{"n_experts": 64, "normalize_top_k": true, "router_logit_norm": 2.0, "norm": "layernorm", "norm_eps": 1e-05, "positions": "learned", "parallel_block": false, "init": "normal", "init_std_o": 0.0, "beta2": 0.95}
Below are experts of layer 5 (counted from 0) of a mixture-of-experts language model. Rows are named router (the router's row for the expert), up (a neuron's input weights, with its number), down (a neuron's output weights, with its number) and show model dimensions 0-127. Each number is 128 + 32 x the weight over its row's rms, rounded and kept within 0 to 255. Numbers have three digits each.
Before each expert's rows: "gets" lists some tokens that make up at least twice as much of what it gets as of all text; "comes before" lists some tokens at least twice as common just after its tokens as in all text. This comes from a sample of Wikipedia text that the model never trained on. Tokens count by the router's weight.

# expert 0
gets: " the", " to", " in", " of", " on", " for"
comes before: " the", " a", " his", " their", " be", " an"
router:151156067103162113171109120135184140083167163083101086151148093188159130158105100149137167158078121094131080131109179149108177129095132107140152159141153107092162134090116116161093153112122142136057086113120197128143116204085120175123081196104124124125145155116092128077115074158190090153125146148123179100074165132126126109158076142128158155174115127090194102102084156121106142146125
up0:063162182210115117126172065158100090117142119149198163069119115125103120077159117116156177065154118150123114179078127081110167149177084130099149158090121142122152155163182132137112107146119121121143115125117094142104123085139142101135134126155151094119125075112090145079069126120141115151137106069120125110128120138113113163209118116163110204092140134170094186113130124095199137063130
down0:095111142144134097156131086095094134082128127165174080065135103143074115118152108129147129080149078147087110141124129143209089166133134149079102135168157068092152124183138144226142127095127090128116126106109096155193162088131108056107131144157127138099173137162138167146117137087125181126122129138127146181111155158069132212109130138174115180138109102088130197088164121127159105113142
up1:152161136023112155126126123071134064144143116131176125187129153113150156124112068170137125101143161116087108113150181121110138169143123133105149115100119137119107140135197103118132108114071161132137133069149120098008184097134119110133139091122142108190151187117100116102143099133111087079118176154160117097091094091177095114135078144108104179092148129087159139117108131068080145148120
down1:140179094147120161121146181149156137104136108101178082123134187174108059175131129096131072108120089136117147125104133109185129131082074167086129193144127120121100161124094102159046123128171118128072098106140073110113103186167161088155185151114150127126160092125100128155144183103128131125121118197100121105141093142141138170127125122091140105106105179179182155182113059148152098099078
up2:081150143165101136168193149075091102121104052121168141073111083129126132142094064112114152172155091125102113164122145095132135162123183105133148160213118157099095137128133147084152160108114086105115137112068116116109073119117125160161082134146125162172187153137067140112074133094108163183103155150130207122160134128117104110117119091164079160137129107167094148101178157167182151085110
down2:095084129107084109154127020072098139128174105074132117138165132193135125102066107217160124118114076084112145114116118127162125153140101116186104125126117116159169136162133145189117125114139100131145096149164091156195077115068122141094121100127081141135164162128140117118121157146122162089100125170127155125153139163136160116095173100137078081152150101160112140101206145148114199174101
up3:085080142085108137129142161148099098159130127168128097132100090144192094163110143185120099127112154135120132130163133134105069092153096115169143149188116150077083064077130130101177147102122132180117141080096136133169057164134092154047133143179117136134138117160076155119116149176183080105130240130132132181086146197121110120127122107132131133147129140145106150122134121120073179131085
down3:162113149142094115120120151160095119154167173138074113108153133128116158163132086141091099097116182077153176100089118152089179125158184141163162118114119076078077117164181096144103156152122188124116089123085211148108157146146145134175074134110162097136142176118148072137152126163123122068122118074171117122177084122110109096156093102071083111172120107193129182142069091120138112155115
up4:178124135125126178165144077212142140102078130124124090067133104095088144189137091118125069129120166159094113203145098136108162136108094156115189131142147117137156086120154112094101132083103124154115135163135145203152111118154068044125117143163159089097058151191146160137160104137153102129135122155157083138125114143115144067109111098117177126104118166115119193146131131091149170121063
down4:131117127124112104149087182115106090146140148107140104199161166168112103100139114098073120110119095076130093074093090114143066171147104133128153141114155163089128129164119179114209134156144133126098166085104048078131156165125133151143102140114120099117152110126150151128118183116135210165119090094088155140171192121162184132123077168140111143117084069166151150116158134151056104078163
up5:052152142163118118200150176118146152121128138115108092116143164114078090106136201111131140096143175149100060148092102084139170135149090162119181069122139119099120172101111140121203090163127109112156129125119084121087127082117144104151146126082126180113103159120149156128092143167127117163090119115158127046115147076093140149165126127184099115159109098149037165104106122124171061100158
down5:171102157103134129187124165150131168105153214097127141150154095176148119146065126148135185173138052156093191169109142069124106107090144102131134154094114130128093126166146108128127142138114124147154174070114073164184108132091189123135161133090106117149111080105121103147172130139115114082107125136165086077113180141148169127099087158144099130133058114119088047136090133140086074124155
up6:166117143148122181153138134176122053172136166141169077209148103099138132069147158164129191155112133116119220080185104156137132102164129099125106139086152117147181123119170098071127109102118081135118103094182129159125068111090126107084121136183068058133121125132158128167114138076114071090124124128113152155137095109183149134085155123151133119140154156120146101142086093103107152118073
down6:145126112104100121109089116145132182130113135139135102162148089134160062167084117136141138096114164102144188153136142134136144136123106119095109238114146134116066104144153055134181106129162132114207127123085174104104116188111127196130172080114108096124192073104141105163154085102105153102142107099122096135100145131144143114153114155073125148154101140084199188175093170117142071094142
up7:172109129140134163134214129127105074130054139107141170098105123097139148128145120135119129178119101140138115120167125110138174097109096101076140135087128122124161132163090112153075117096075179135110120161198131147129087127080134105162103144122160074099152103143172123089138032057085135088121116123103148105102157135105181160105166123073178132093189165122138125199201118120105141090131
down7:114082167140130107122147071134188136129135078157190160156060138123183089123090202095086174132133095114113065113140164179098158143181146092127148111147165119095107161082141169116106108134162124122164162131127057107077142146090130116121119136110169114132132149099132189146163104103122136075127192105146101070122179093172117116148097118184146125155138129102112061174192103109114122169108
up8:131117131149172196063137176123080127112113156108129087148113153120122163171168106151119121099096131169111142155118091066161140184081133184106107056176116089087184113182164149088143140133109173158154115144116145138122181107132137147149124100094122104105073169148147142120109104101140121086165136089059150091155187103141199097109194083091100112156060146122113145158156091089122110130115
down8:076142179086095105097144148085147147120105143098142084108154128153061116142123110150082128081138166112117080106171135155167165087103164097135163147130169118140181091154226131152111155133101192132106107129134086155092128144134121113117086157150113111154136124097105115120096109197130116140123156147107212148102132127054093120114144127113106092084252119179146159161146121137131098101172
up9:161141152161150085122138124159066134123169129137109140143148100155179121095059127136136150125124109151177093090093172042100125161138099041079106137073120180127136158143121094145088115128104150145140103094130142130153111090101125104147207074118074111133150113148181124088143098085163142077132132069122172082090133144121150166163126086073136174110141188159085110131104098080128124083081
down9:130174161154139105115118104188122095075118144167142174097102127196146089134184134088105132101142092143096117120160124102158101139096146134124136080142185148134150088173102112142181151142193114135149134086066100125177096107113125105159083112074145161144105142119055101078124132121127132144125169152145131153085193088166163147088127157184051143163057132174116163103121069127087121108169
up10:129112151120109135147183154129113156138153146150179182136077110022133144117135085112125088106189137127117114134162131129170133103105100125218141114104109162119116138146208099147175079116148149084129101090167105124093204104158090137101147093114164153135115129112147101184142166091162124139133134086115166079117101075150142103118132079115111175114090211085120156103170091172143084111148
down10:098073187167073129091134109130094137116146123164115177131136149124123107115120070154123164099154122162136115091156090175043182163094200135152117173153096119080148169188154125083104134105113186129169050106142121121132133170166122168073138157143137131200132152114134123131138091119101080131130204094106134091101156083152126148115108128112115151154129197108112067154152079106120112098106